config.yaml
n_layer: 9
init_std_router: 0.00931
n_kv_head: 1
norm_place: "pre"
norm_eps: 1e-05
qk_norm: false
parallel_block: false
beta1: 0.95
lr_head: 0.0118
grad_clip: 0.5
schedule: "wsd"
decay_shape: "pow"
doc_mask: true
dataset: "wikipedia_en"
Below are experts of layer 6 (counted from 0) of a mixture-of-experts language model. Rows are named router (the router's row for the expert), gate (a neuron's input weights, with its number), up (a neuron's input weights, with its number), down (a neuron's output weights, with its number) and show model dimensions 64-127. Each number is 500 + 50 x the weight over its row's rms, rounded and kept within 0 to 999. Numbers have three digits each.
After each expert's rows: a language model's description of what the expert responds to. This comes from a sample of Wikipedia text that the model never trained on.

# expert 61
router:482507520479426570470459535475524336497462524513506532510567579534575509421498499494542516511457490497531536439554561545375562494570586452482490509486552529472424503532484463490405504526494514
gate0:534497532456566470494421451521518496437509501532458439451582515486477493533485539547482465518496457435538495575491475483585532476402488537408415527373623550478400598514538496560485463560498518
up0:573493509474513476439457579526558470463487514476579576506413468490453484392580564535465547475487555423476520584585544515554530552480492485427499479430552387497508486537508577548586522536493467
down0:433458493491521536499571452450522510437504537512504504582544463401557529508512480479451472435509495496529468548418526454524478488554605565551586518544507595494479482407433512535363446482477465
gate1:560457489550486508447532475477515515482469529461386545490484528525459478435598525443515496561565551529483421424365473495562555520512444529485538553492462522584464464502569542532610474562491468
up1:432502473441571473466446548613466388496429491483369512492477504485449602569416544513405448431461548471485563547612501513576521453486402427473413502578448554514613461496510553514519487510542545
down1:522459577510512517476580489547414484495510577473462488513573474539530476468470512495502477468554501467527577508531544516517500538444489470499470461548560512470450465517571470507457374488428507
gate2:485569481421473489455507485479451521359493513510473485479444548566430589523409446506505538516492474446439452551596548520453546516580533496541523523508464445562470531530395603499390398540506486
up2:543529502513466448545465566464466515520546526518489570545534433540609521561534485533491488486620451463525534535505532450466540552594629408513554458500514391532525504429470547515356428656545468
down2:461559402537510458500459549525484647487454457485485505537443618511501610495447608550555492453508443505454566504454437448462570484479533485538486519411454572513506450510510500455508554519407563
gate3:444493558476562518447583519507482421480454540473433556474467554435440505447507496490493445519451581487506502431567555475504548479376437526444532540482550541433490468400449462445589505454473515
up3:515493575463591481581468582445526469447546460492520461466505487431581523483543504492479481557520506399523471517512560468478453481504491517473460465458501423478496446488455479435489470493504530
down3:524528479443472551487526438578458596485470478458492579475464487372466556541591525490489523472551558489533506478538449468642529422558521499538511477496552543455507498545526399471515533512500627
gate4:531399384546497435533478389616611614587474463497553504499539447512476500520547577491474461462638598557480518468579408571448496571489414462540487552540451621518495444535518503566527562465507431
up4:507492459473509498471538513483560518485562523481441512492489531558521547505427408491483538480477511575545600606578491577422511516472513531561465479563505512513464506497462444424484526493564547
down4:550509547506492535543540516519520479552549524545480432504584459463515377511476492454448461522528503462525518367489497546483503457617547515511511526471496512529607501431501525514509411483510500
It responds to: Digits and letters in sports scores and results tables, e.g. 20–25 set scores, W/L game results, coordinates, years.

# expert 36
router:487553535499454602580487474453596504458463537520505539506429512590536585587546535468463472587486552467520394397473526431528577556519520522464497494507469459498530478533605522424563576516543417
gate0:532497480467513546512486531522444529491558467511466507543480430517410559412450527491537471543377462422572506455532533439603449474491486571556461450569376534441487452463517450513534498664463562
up0:507491510459381476475564564504468576451512549517578530542605513493546533527469528459489524430512464525533498547416463565362448560551507540459507433567528522458569507543409505480517487462565523
down0:515418506606511539585489508531555464540472524547445498503503461514534573505515512396441485590603611593455521469405418442451553539448538519433548540445456535491566547497426462466466638401464514
gate1:509512531469484532580510483527543539484442500567435463468373472528503525396468490511515532533430518525434466413532507512505621527484437611438552543535495558509546509505481493480534541504546569
up1:548497507509638451423491472405453492505501463460498535483543409515482503587508485557454514428548498480538425514428543469454494435566528517565510474486550445541474525445503462487516525540449412
down1:525460525402507480490484449571634532444534527517526486456420454494467539562417478442416438523498585511511543468528522544483526517496464479498582514473520528537467510481511473536500430434458500
gate2:536470555521479483532517480492542448505519567470447376453527403467475424519505519542551418514530517514517462472513556451649521489551450512493502463442470532501540583523497549553525454516471407
up2:436523446602446450476508591463492449515492489502511618480438588451504542371580501407468481481468421408471575581537480521450496482440482498469491476520457453628483483538551557499436448476535564
down2:519497484486538474548475433531547501510535465473429519492528475482513547518539440502481526528602594356411546501449558542502567523452401473550506445574491520419522460469502520531416440498479484
gate3:486446492446478484510456425543558462431459486517527584469548537483502574465405500504452513580509509420511490404473552519493595519577493395487496610508482544543495541612569480505405454539468583
up3:543476544429592490440462505510567475558492451528521510553529444520429542508464517500505557574510484423541474458509518434543546550481536493496513579491513537498471521481481470588425461434502491
down3:447527537537459560491503565472567407639524565387494486483475625511590532527544478410491477604570348525529414551483450432557486388502489527459535498541523494471509524474511500487593461491533573
gate4:460495574484463483433473447587473366593508522471523496455497537499484506450416493538594447499551499454561506492471524505468489496485460468525471478494546482421493448532420546502532510508655547
up4:486513521563430494470502437559532514590535552559423507567413465532437528533530473544532553404507567437426536574478488468501463565464507536464573617450619422461462431528486480504507458521557488
down4:522546492468442573464429500456500419512480500437487514502485567507493524518539435501449410548439448473580429530490522426497505434531550486532516466518565566472539506466443545358497438486568475
It responds to: Space or en dash tokens right before a number in dates, year ranges and score table cells, such as born 4 November 1974.

# expert 31
router:508549511428506464496550458507583524446509475448440521566483543565424455571451630517536549544472517543477461573484440567577500461584598470474485455516521506427545564590538538567615524525466535
gate0:455536516435548513576461473459509466462486515486448496540560529502459467538476496531471590529494422536532483512370514510498463553425492536545435435454546526451543393537468502470482484499472499
up0:420477443517521560612520480532546519488518520548503476488465512535482415441523493532484609530578474529436541440518485540501516494488497378470480458511516476563489419484489553471508511461599546
down0:530558463429545539576440534463544589459431496477488599483395498513382423557387463547466476558503425521469530453491477390468514510492495478565496466439501441449459464463575600571598499524497557
gate1:603332530481521499453440525503461503542537522533512576512474562440447474502548535541503445423499568555461487491389563513507496440500595473530406499501465486540587422382534572469524500482507444
up1:465479566531480506533443444492565462473384446465456525532483531478538529494576458541543507495530505535348477602444473556518558470543549518471496428465549476462451568557507596482557540472519394
down1:512522512539483680526475476497440432397496541467492478488442548526499535459552486503572516474498483513418552569474493604540576436498455521484398534535463523445543583515533509536511507507439555
gate2:489382521541437583546479535488522400529511504490476442517463618405524467394390449476508504477435412513500489503567381423442592442572503552584364479577479499512509524531534498465488558577551499
up2:521403502588561594510528531493576485530518520538519512566454508452527470490471497531533567456430421530569484596545476461502504521573565599610407469565480401576524460468499543511535512631491640
down2:500503496532524522513438461570507564469441424494488524489404468515423453471468519557498591506561458618469482536466367483525440375549518503374541523494427510434495430432558537508533528481490520
gate3:493512537469552441410515443480574514514487437399419488529478389492504536434552508521505450494573473439435509443517429435533497436434507481511573477538489508490490461470416532579507531554585455
up3:529484539472515467379534488427515439512552493416445469543443445490491441434536492515597558501454476407525484403474444413484500510491570501524507505482440501513460498504493519652529567474536466
down3:457493492486386519481491500490503478581483527457487524629546470502513497464560499455481543606497462484438494524560492521483547556616543388460377486452521483446468471490487455465554509608529674
gate4:489509473486448487416525584467547511477542537506527514551475538451558564482495385406497538547438451474596497511528510573477429496360493482423567562491526513567485458503527423443503567527363526
up4:539433486571568473587474443494445472500439517472380512429516463492457440510512574583508520394580571495432544488486543501558562534556591522535442472507473458453489543464501628566506452496550431
down4:513582431476442544460486451476468425443495541541557534454420496470460553544498569472511491571575529502630550490529502474513470525568525483554463491462542492450392508431490506554387580570462585
It responds to: Cell-opening pipes and abbreviations in music chart, review and race tables, e.g. US Billboard, UK, RCA, NEMCO.

# expert 23
router:545504533511476558467483464509442529559531481550553533526439580464410505446521496581545409477528517461478586525461381507571421520481408571489430578492440484516497604448407455480466540434461405
gate0:480492469571470446475519495605547443449515561493453461401490450489527543519618428517502524553526432592495493313537576532463493510536596493518533445530466550606504427521535457609516470490496517
up0:431442494508551531450467576627473512557569577464457473550486575487459571534563499457460547526575529557439400595428439442491492475510433521454481557452404559401397426491594486459460540527492538
down0:478449462486504373485455481433484546538471577447520465527454507436465437415416416617400492542622496448461456515464471544511418468460535497505437466484475437437471440510554523517421487531478573
gate1:516510427502539416511480468412559526419513515422518652399517508590501480438494429564471558442501501427575496470523487560572394484490475513413561487492466371505472535495599545490414543500536486
up1:460587514408469598541512480440447530494519558519401517507420453445493500496529556462536414513488572533427519395408511480455517502582515529473490393556504459566467454616438447509644499470490482
down1:480546454468543514535490490504517455534501625433531455512484517408532453553474547430516496515532528488482526536563512498463541489507493529471551524532578530510556440636529493519454444561513433
gate2:485556484424522457472534448509492537501389488457478620514534463462535566454482509549553488462459528424497457552533546568532442417536469495487508471590500486548422485490490481454478564378508544
up2:508456505524573542494503520504493468519481496528506403464491489476465499517472562582452526472512570503430375522492485483477478468461439499478514482575486465447561572540534524373520532530554460
down2:517557373367552428524477526478551518530568462517536490480424593521497484440435565418469501417482521519409520538496540522548530485443551422542492568508529495441540449437517502568487544518494501
gate3:471496469559504529562546508391529500498551482564503362510538491455560531532532531558440448486449459530501411473413499589513520531487499495532533474548622431433461475533440421568472510518488441
up3:480594434452447495397446479534496615544563506494396545523509522466531434463533443414540482534513445495500546505543445433563469471440527427478491488523433486468532577511501459499547518441422463
down3:523534455545506351458489551420476447545470589428536583552544573504509477544470498564490600509491524417545456539560511380563500494477465447477497431516551484498590441519469519516418457471482589
gate4:476523441467610568460445480522468575516540445557479440505538424425425546508559454506516484522540499557451545446445443426560538414537475502540544506434462540511538495506504493505528552503509485
up4:494520540489554495454486544448537531446407535480396527478498523477494441502436519453505497523531527538505548496469457530486578521516503460537524543423417482529527520517547590444441458512517461
down4:570527480486568535511535492481541634472545477575451429510483463492507525499570520445528470532536477524436468512549500456531484504455555493467525574439492551525496514567547440443549511437517492
It responds to: Auxiliary verbs and adverbs in running prose, such as was, been, would, also, and the -ly suffix in popularly, commonly, remotely.

# expert 8
router:422539498463477524527519462427374462597443485540494523582471484510557467479468469455528468398446481525532523518468427546487449541538492515474631415553495487487580451532507461468520480458521515
gate0:506549527478459548525430545463510587428484521493447542363546535513579516445481455547409452454567522571459502554519511596581482449505473446454484456552546528561556606505471554505489470394538422
up0:569491515482451491399582498539492573480484522511467465618481495488539548544476445532534540444532416594539466485399516501574509427506391630582535457443466461486465512487559455481592425580524490
down0:459435490530484537407463501436383465477450557485492455557424502456444480461526443411450465563522469510431415455485535503521485490454527592489565519482430405599474465509442588491434445488444533
gate1:478483560577566512471580508559540469506482534534530543458505508490478566482509595414495484476474433545606461387527405505568452427484456569447463560489508468553531563511589394491515548575571437
up1:552520487528508498432610502474611522522546484564507577500471540542517450554587531569474499603518561429464452565497632488483353519477490466483501460557510458478484555445520459546485615460434577
down1:516463493470481514539491565449509570575551464456460544559507547510581506447492517507492469464470486387444508542479539498450496549545443402480513493517475528450556537525458568491537452527522574
gate2:504449504525520506501524544496508423489448528529487531585468566473471538529544559439544459609462541481337524513549472519517455519560488416514541482488562566462517435428628523560511477474370447
up2:558511546472545550539514523428454435383476463539471578405435476518457618522578452479433567537584468549482510478454517591471534538514466474450536519473522528460484477515543458513543487476511355
down2:508490446519505482523545458445574514411505478508518543487527479508501532534458443509534555512529548402505435513542591457491515566477451605507563524531549470563484510543493521388467556481480392
gate3:541406449530577406464482588586489515443538470524540410535502497488519495538482554483411421382462484514547536468428425474506426477445499434542493526540466502527560544385536575561551472631474511
up3:528480470508471546550385522611531512530590541498549530451531522500536436492532428457366496455536425485445480522441476468530558401548539527583533541559419525542482547386554443522491518532535527
down3:549422540441481484491512516560541472516498464479578535556495535519553466421489527479517512441516521590508439422528522514518451519518501518582485461440510538484467502516476490433513499489496493
gate4:504536509549421519529606539536504501413553489412388493429447371452518523442524540555529545531471515509520448527550417534440435582425485469488540532475394417544512420568544459493504495525567441
up4:444537579486488457467561482559545411576579524494508499604504501492523435497448418587594501515527506479531495537478469490529439483487544477555537462511500428467541481500591454565477504497532552
down4:435585496384507523571477403415511549513497485437644464509500540656611588461456421432607532394531438471546469552475498470429502539515485540554522465518527535470512422479494467487568469376516470
It responds to: Mid-number digits in years and tables, separator spaces before numbers, opening parentheses, and hyphenated pieces like -le in Nogent-le-Rotrou or team-leading.

# expert 20
router:467547462470437486466536505521548526580519511462464480544589577451490521554565484486566531573492554527406467508588527432518453434500484434556481523484570496562555497514486533462539478595542585
gate0:492607565471500492483432495454545507445592451464563550455470498531511582439504569586472548462517526518491540573441623466493527554459567457557514445520606585507525621478603490468536484551608471
up0:505422484547597484553558463445483517459432558568513484452462457458470481430570471494585570503481502403544479435501483488570481455589516500416478496473460497476588485533520561474497409536525516
down0:428469419507551449471528473585437528441552490437463480467483506553483504491541495472510481476504527460498615384507497606412497570556461557474552455477585505543539558597471535499468421486320513
gate1:460550465448525474530319498583456558445500540546553510487561537462502485568449429466519415516572445487493533451492574441508516458496458451491401414493508528413484490498514530490536416489502518
up1:513482501476613423475410497527509498511486574489621554417438530522548498601535461392439563567483486479481554437490475416476503480530511493542385482487519465498485510460513472540505414475474581
down1:443446457469514478592505550465628401435505494495426432551544483450421440533484445519533499507540455582546542496515510464524555483453504504569498435470420504413517392526516563505498443479539477
gate2:487512470546466440493602581469576410484500491502475502466501518453494461469467458486409531502425500506571514425571539442516428463508614524451464427549448462554449559474586432553504550490505472
up2:473443552596443462428533545480406515499470473545541413488514546506580438514459458393593507614536501514486547441505445522517513502513468547483533465498573488581604503509518485555518376536418555
down2:422482521535502499496460538473503471521492421512560359503472508507559542555478597552505440492452424531485495564578522556479541350451589493496401522547498527544516500483445527492566434550525432
gate3:462516417525385520509413485521485442513438531498511490502519512604528496478599510450429606520496462556495619505490554467487496506525590503541404501525479483449490574543452516548449486484493528
up3:504467525526517449436515509498519552528534509510522511448556508462528503472459486554447435496506524528440480392433517472554490503530442507511586546509510502518491475488413453442455591435452434
down3:423584468568446373437558410536462446561507511470569488416422488538576515435464527506429436518509561425551436580573545434496520523428444584493507542601494503551507565469564500464512457473473480
gate4:511548482453472507441563525588456580535477575487527466580521604486570484504388498387465436490461509489515523362469448489526506475443534492545386474465429550474500510492494431497516560483450455
up4:520423494555440436461379404477563476514489492497521524473411405576505502468551494543442613487503581458482495545467501524492488470524509452456567477430548436545501510477534462515425390495521451
down4:554421467549485516524569388523551420493555532472481529470537533559542448484527551397486531490432532587452562477421501591497414524551516447505579596537496548517432487435554564516522493509495563
It responds to: Place and route name parts in geography and highway articles, such as Highway, River, Creek, Peak, SR, CR, and capital-letter word starts.

# expert 51
router:513504515428465570589465510530515371496448495455518510511553529542561503472485521409537506563430539519531480439578536520445585479550550505518484523445539473579538559562552490480478494537547537
gate0:613446450490523516439458478504484500469442535541468525578462557541461434474484552542507460502540492520404589474416470438434525511488544502491608382453490561502532492497413468462376480478480433
up0:562539528422517525460543379476531472547502405483463502564472512451572543499447563511597496507527544551492533448544505455515594430507528523540476320466558560495503483522552464516405453571453530
down0:541511457471500418469445492455463383457484447479463528567485531369458456479547516418496501534440440436454584525569575587505519603531611453455392491472505445462458568522460563482429493506457526
gate1:584529482482419559535539537487515496543498534507480421479417495434522547457496616507487477453506544563496513433469578530518471516510475437544517520444512482543446490525475421462552523473510566
up1:504549497524448507417531569484432550501506495471543427508523483496526487379469514518481466389546361474542534411501458498394522551447516505471549597547474514575502545503550464444487466471514458
down1:446546517386431513491501475541599591401420455462469408446532491501541483575417537484501499539491509454506449570524559497521479496454458429495437545479408584479455493485538501452581451578507387
gate2:511538450590524526557493513449507492514509548411547447548498509470484516470529477371504397510452537505458477477479527499543516504438502501544413521573531502520503457432486511476514438510492491
up2:510536495503391544550524496478499408549468487526462513536471495447536473558446445475446509464415513571416534589516546533630541446465522462528508523458540528482472547507568563473465360546506561
down2:498452528555490591474505520474503492472466554508528601513480451508517466542460499442471431439560503545532491514549533459507534599424480547491539539550534521502501480472420519531586489450459595
gate3:467535547447464503581522419447436490607522505512521562563512521468396534524504363560545588420472526552536573549453451541492511438460521492522477505564528494541458518508535511454413531481501565
up3:436655557507517548563459542411474477507527485547582557465558489564486526458508608497443445587591521489615380514509485573562483416526484620576505500585511491447522547567482501408455583425559442
down3:551491522447539498528523547580444569451555519439560459595516399559533514527461429468550580473510489452408449497492390517462452547499495590488475499477508443531489484447500483424651433550520444
gate4:506469487507553527468581527463545545436455456494512466499504394557448510484552509464528424561500481455476408565476538443501519396457532521450490456476522510631472523424568521492507574474498475
up4:423512466508492476519478535510486471455424506482552569465461605484481542464490537568532461470509503420501508576499559551450423469578472480492501550490536470449522485479537553540495505543506425
down4:413531492506512553541413495495439667419565497530522490470457569563509566496578453615504528535482502466533440461586514497471438527496457491559491594503446488482504470540490427387500458468563417
It responds to: Name fragments in sports tables, often Slavic or foreign given names (Nat-asza, Dod-ig, C-éd-ric), and spaces before numbers in table cells.

# expert 45
router:472549524535521552537449442465574360444464601590454545523479518586546458522458580446483561537543536441548451472528524492524489506562549479473443471453522478506545517537554429467459490444477445
gate0:486461503507552476539471454382496468477464456439442470524460507485481518486551493522481547413470591557494524429482496518571487655474436506395426443348478506462426475527507526501536418537571497
up0:565546529515597514423633503562472533523542472480513571520520436515471385482580532500512476482547418528578520528512500558481499499510485527480619521497441476506509557564415447472482479429505443
down0:598427460465481476610518401434539496565542496460422467575371527538508516492496509461540516496481498554406474567567451557489392505399491559494487488499537491500550565417469484498540483473472421
gate1:495493550465459525593481587504496560496468404427486498495514465495568554505492560481411436525495525497452506496524465461547548497496481461451398456490418511524518414545496548506593508409472621
up1:440498498560446516429566527601530436483454499613465480474550533489449529594555540458520462465450503500460498457570516564436562445571484459503506572519484531474489503437469552489547512465523447
down1:602555611569493534578517509531557558561470498475504458484455483536469520496525610496510526580551501582484517465534477537498450501438529493484478557440480591494491499404530542513543478460505518
gate2:538542474507529505504493407403548353479363543435397469395444471496467509517495449462423524589498558456485409519520519490526407520549516575537449593516510498503507454467488521514473542569543567
up2:555487481434488509516441528458522533475560561488472548515534508461579620420426532518531428504442604540499557442486460545522469551478389377529588569500507550423553510490425528467511501523403521
down2:547564518479430497458475524473548469552444521477536501534454467555527551604471335408463545543505487516497435562574546535445464540443538516447543546526497539465501524483511515434470467489436464
gate3:461468509561567536569526438486468465412536509551425486442506398513538551518487474448398510461476482428534494470498468410547610420609507432468475525497491532509511501492501454493436519484518391
up3:433487564497553502556495493559467524390605540478413370458463482539498622507476461505539507420470567485431520443533512468542532399537525432470539478428407509524484534493513513510464462452503380
down3:389474475425402538420561470540447599515607480565558515569520544566559518412545473473454503586529451475554528557499481459556470467521515542447428506550536477581444539483507500500449561505559450
gate4:494474396480538446539526555430472467563514439549451539455522526484412545501474439492516573470505471469534543495467455505461373583527558463437517458525501579494494523491520568452519423481507417
up4:488550461468511558564552476486554450573524468519464573504508536502448462472415433468374534485461503492461447451561468465458419510575525545388473530560488495450510549525570495472467434479516475
down4:507474461460511463519534546474513551559455449428507513465421467423481549416482468491568516491419537531460461450601500501503485446459490517537523473485527472521562591484427504430510568494524452
It responds to: Space or opening parenthesis just before a number in measurements and tables, e.g. 6 ft 0 in, sq mi (8.34 km, density (94/sq mi).

# expert 7
router:511562544510489540518456555493500417550443451401503411512388469479597557519612490426501481546454577452392485534432537408374510560483549472483507470503517450507510486520509548444475508518580595
gate0:461509503574581493525558422473519463417509429554562567494452551445560427375532418495538541573490443542558454544554462452511551517518450508433481471438548408579433580510430408498501455497552557
up0:513462456508516597553490449417482511566487436483528491510528563516496346541494426491568501524504476535566450607536369418462560401436497476454508495462609465551565591531463482495439428480500563
down0:475504562583468585378527588476504520465500531549500487413459508528528449426602497578474468442441507503434528551426496458529496559450464516562444532498402517502517514589429456483510581553434531
gate1:567478528519499481489518592448525511473504546540571501428504573452502494461546493675527485443443452532566555511565423542459467466545530471546549472505499350547504548479439431469468527502530457
up1:452601523542400520500424514425579523533492489441542380505500467486630536468502407449474543432462496525534537543516498536588548497444510582400503567573528441444472464512589491485499419516559483
down1:467536530477534429535483530547567430490484453522506507591411536468505563517498433514473432419540447575501477459491513614485469500490470433506563449457519411542521450481595474531534453526532491
gate2:537479510453393522514528540524440550596469547543530533512488435461504455502549513559522481540578555581513537524485555514508516565567535511553519486525457617473422465449432547521472540449494479
up2:544532479595462466537517465476531524414487491545484480467556467554451489478465444533496517496468508597508532463547459539509559433416515525453537530565434447550552531645463519472508562494491508
down2:464350499538411406482585467478495515441548480402493436443527504587534510419541386414528483463478489452450392532445558492527496492437457527497448431467392533558531523433398474484538481552502458
gate3:514470477506522482469526489454449449462465448505509481429389465442574546372440506476493582452462523441484535474488485511554440445518543518454500472519473488533554518491486548622520471444522526
up3:461521517515507398558504533502502545515495527469545462424430567504556499643592524458527461489526590657468453451409459457538535491478436505511496542462463536531480477427572514496563584613522545
down3:458491425542384554468565566464532559543571464455520533409496472452494572469458450435534486384496437434539531537484442572500523455505495522625473513512518539556535523521621435469568565472491509
gate4:495440462501448425549482489539525539403456572497545480516454571557544387563480464458476463453520534590519466506480393462441483511421434577493521478474564612491457520492519370497453553535531499
up4:525469492399457531421541450478522515438530523455496464478481500455467468446478449487585544427449444376516494547530504497461499593522484474554478566447507515520463533547468387485538521534580544
down4:457524566481484535498423553552556499548537535440497410484517611549516560461436506583537544546374506441456415458443579457509387467539548454481523523454428509502476509439539504500515509464556497
It responds to: Single letters and short pieces inside proper names, often French or European, e.g. New-n-ham, De N-iro, Des-j-ardins.

# expert 57
router:541565523454501482503479478480547511538530491578525486480519542496431550508428559569445559478546473580408517508538524429457514605580579480454511442463522568449397535601522443449493531508560497
gate0:505456514496566554468484531580445538558509505520603463492535588450522394533468521543464513551535549477400572444520525478592458426524519430464412429514410455487567469496440540511482447523565551
up0:531502448535469607561459461545609463556566427401528573502486512509426468486495420563512501419414538489541509480480553429509492452491518549448500505451517528502568491428440514438504488532464609
down0:563403480656551481499522408485491462483530503452540508544593494440417564475488445524472494424468498519468551468467524513545567435468459531514452497416450448567460493473487558390522487595484552
gate1:478478540394526522539479519496432503444520476526492547430549506544397550525462531462453470654387510507489593486568521478422535546560478522403475476368542569537419536555634454501469472510525462
up1:505490581514546563605521449495483491454468516585545552492578477454394583541456460459392438627524546560485513430487546417450527457571496496443505476454507456561446454506566412468537414465498452
down1:482462542496571482481523492492485575514536436513452529473549567529508520475398572522559621467470446529466404581528486519441458510466471514452560471575593482461484585560568519408521596518435486
gate2:455445576554461435485459490513390473542558524450533478489604503359396624479497544545476511563606528522401575431526556483560536453595532549395454475582529493472515474561551531502438437663540513
up2:560566427544617502447503482483549487573450495539649463512444486504577469562446461430546513419520435454516424553482475526541388552538499399546569598422514526478438421484423546456476497440347506
down2:474522402482548525476458431514541479454611499512555506479473496437433400569504483474540408511452496469455523424490507454477429497527430470503470435527487490598473518505435554527443409508549496
gate3:622480466465454523475489468466530481478499504433519444503484526514558532501519400503494485563466569575417459498509442491500483553466482368525562482382550485513514515496538499463465609542422596
up3:561500575520442451533438555538500551406450507474404456556559452568479543514452627527490563517548543542471425501444470589558497564512589505541482529376470541460422460521474555466485513491505590
down3:480493489530482485510473599498538489486487543549504519527489409482513505496498537537397527502517481536369560563468397495527501513415522519546528478457506568532528597505538486490495398494463549
gate4:552463538515560546414468543436452452508448513482448425511515472480330494478541505525516502503486593500458540455536577498493587521500485481528418479482394534495531485594568508512494443529458596
up4:511587468519464558521536436399504514546461455478463476522418519533506485458525555604475528425524469568463523549548503547520527604442500518518486542579548548551542541494464513523524455565467487
down4:519524557502546598547464509506424489536514551593506552508504541593545456541491409502537544529461523484509558556388492479505553555531503595510463501493473575529527512477456558497533586430475474
It responds to: Digits of vote counts, percentages and years in election result tables, especially the 100 of 100.0% totals, and in dates.

# expert 15
router:465541528496456530408479451579456565486499535575511481552465462457413529406477493511523464481564483536501499499469384552570434495570455569521464615472430482485440545485484425567507511448469464
gate0:570457419519463488447485543550474544516402591444537613510435604469524469514507449553575487549511502522474559547496439552528459499498543457533464490537521485495621484431456613426469479515606524
up0:560559419560459551411379519529506491429468569460451546530446512551488526537414432376434491521524472551543446432499558578484435477455512505626505519465493496529446490478490496535473427540359510
down0:497531519387582529601521532523512507475495524470434443439387562506499533406475505458535477434438531417522573455478503511476560540507584512454531486461511519525472515436432532494516555479427450
gate1:552527447428530514482500458435466480460425525565551441562409546489476474455406444435469483536405597463566505379526599418449596440445396496660474526483446493386490492537479445553546475514512551
up1:494439538466478548435493453469458512539489577442460407488544508433607582441461500562459437442448549452478552440491519436480514572470534464495435453572529456631472468509470489487547549476587482
down1:545558460524527433558451602542597554544492505499579504476575564555566484478536524579505498474493502526495484527507559525610517545446521517545565430506471505478532500441553491563562487513425478
gate2:567477569603458478459484587509449534497555541463496521533459519512499511555527464507404549455485469496542496564458521533431554524455499505414474523504602461592462533571365571526431539514473563
up2:484443523490435494467509513429518510425509522548451424598425522538532535477482438536521587512436481460457556533440450521546425486504525455525487533495595441560486486549540528459482537519551539
down2:512440570477436490425656397524344504580450542538477439492502522521540433501516523471540536395473515486532470479438550432490458535531472471523488527522570495486412485486456479510504475446530562
gate3:449595435534518526529463506446480481491512520510473448553465503638439501503544476514495459565522568477477457465475554503491495542406500523576488529550530442442419534454485373649490508533443558
up3:572474505492454533576497481485621473509404517509417458551575423448475492460495481417456539461573514504513482507502431451483550490532503532495461560476457617401542349526526416470505521539441417
down3:564509496480465506472465478470464569472608440501492505549507433448533581615505521537510511524465520455519516387551444488480525528509507455413453469485556556516462490476506495416391464504611551
gate4:468473597497503467412489519493430510515564486471546479533507496492490445473522541561512417439477506533531550401439441452510513559601438463465453443597586513516556478460399541462525606527513550
up4:518492470509394502530486417486517572378422528450534512388509520504516462525492542520534541508449563497478492453529514445482485524444499523505490505441536414553537451495531489527542472472599441
down4:558521546447558561429323553474615449385448454497457582497537440552508510507564503464585511474441402461433507507475442466468539464481442472526457416536463519578536520455500446528410593581487540
It responds to: Forms of be (is, was, were, been, being) and similar main verbs like comes, came, seen, right after a sentence subject.

# expert 44
router:453457506486489500497500532509495404418437542503518566514564574543515505480452541565490534476481504454570476547577536514373476577585613470492476557501497461471447433505577465440477561526470529
gate0:494483565447533508469516531387532543553466534542567575501458523514416489447525513516504514487531481499517607442531504527492541475567518458447672477484501526476560501535506516599564517570506543
up0:481479529408509484540540510453483445434487523522526458567518556479499486573519484411429543522544460472517501494491544334443528533498513474544563480433462502533559470409511504553426466544530531
down0:423443478429563515401490545558431522537538468450522467514528534530513441438443513421527507416553568516444509487511538533581461556502452561466565507405536444468442398564528407488467596520530585
gate1:492563491463535482616493484441628576520576524514456536469474517490493406517436527522554426386489511386401460455507483489472499424522456577618499532536509569500521510477473476530546507397500488
up1:509529562465412513401473525416511552424501502423557470561463493402500502577494526448570547470554475492533441553544591382464507513487533492488521530558518426471557494593464454469454510597535510
down1:466485542501554486564443500520561553504477538510534551481516496611576477447606598575612551564589467503538472514457483462443512575447508528458567565469578359605495523486509514497462519529473509
gate2:549533483314543527521434454483523554586504538423563503497563521558537533596428503532560571469477549416516489444453490450434452540541541463560475508532476526520582507470528502477438493456434359
up2:480518479421542507400545523484465507445503501531549534436509560469408435570494625507449527478554444423500440540548488490485501474525500570496469536530568538573529525577534439543405451451437456
down2:552478498496451445488509561648515605524456522505478452498522485507514465465443507514586496414541422529604538521540435520500507496504455442529474449537503491525507462561453433522505549510484546
gate3:630535443538486461465542490381553375551493455550504514434538486489432454512448461440429451490512556350488460485460550472569501477532429464437529467511447509530537494526556587458469436485524499
up3:450586561469557495588521578497420470402544537403466462544485510494442394459475497504490475444562491442455490485493451454443538424578506482498557499508469491502504543528528498377444394455554477
down3:386531525536541504481451546591525547488421506515500500496550486582494558507489614535500564535506513548583491548448549478447529494463535581515546532594507375493567498491484411523539531436447505
gate4:563487430515402553424455506357466600590524440496483529497482473419555494510528540370494419442513468446538496498455448483593472486458506476495536415474548551516439642534500581520431513500475497
up4:562474517553502523493465551501437450489444483524603496520503436456479463574527500488573550474538538512451473562428520517466535463553533527579512449367512408399453509463502537545498537519562542
down4:461522523433528447416518457523559487485527473448482433574507569491504482520508492503528517511544562425434555546418485482529462561581429423591516473441548535401479425590499459549466525539560575
It responds to: Digits and the space before them in numeric tables and football goal lists, such as "Taylor 41'", times, percentages, and Slavic name endings like -ović.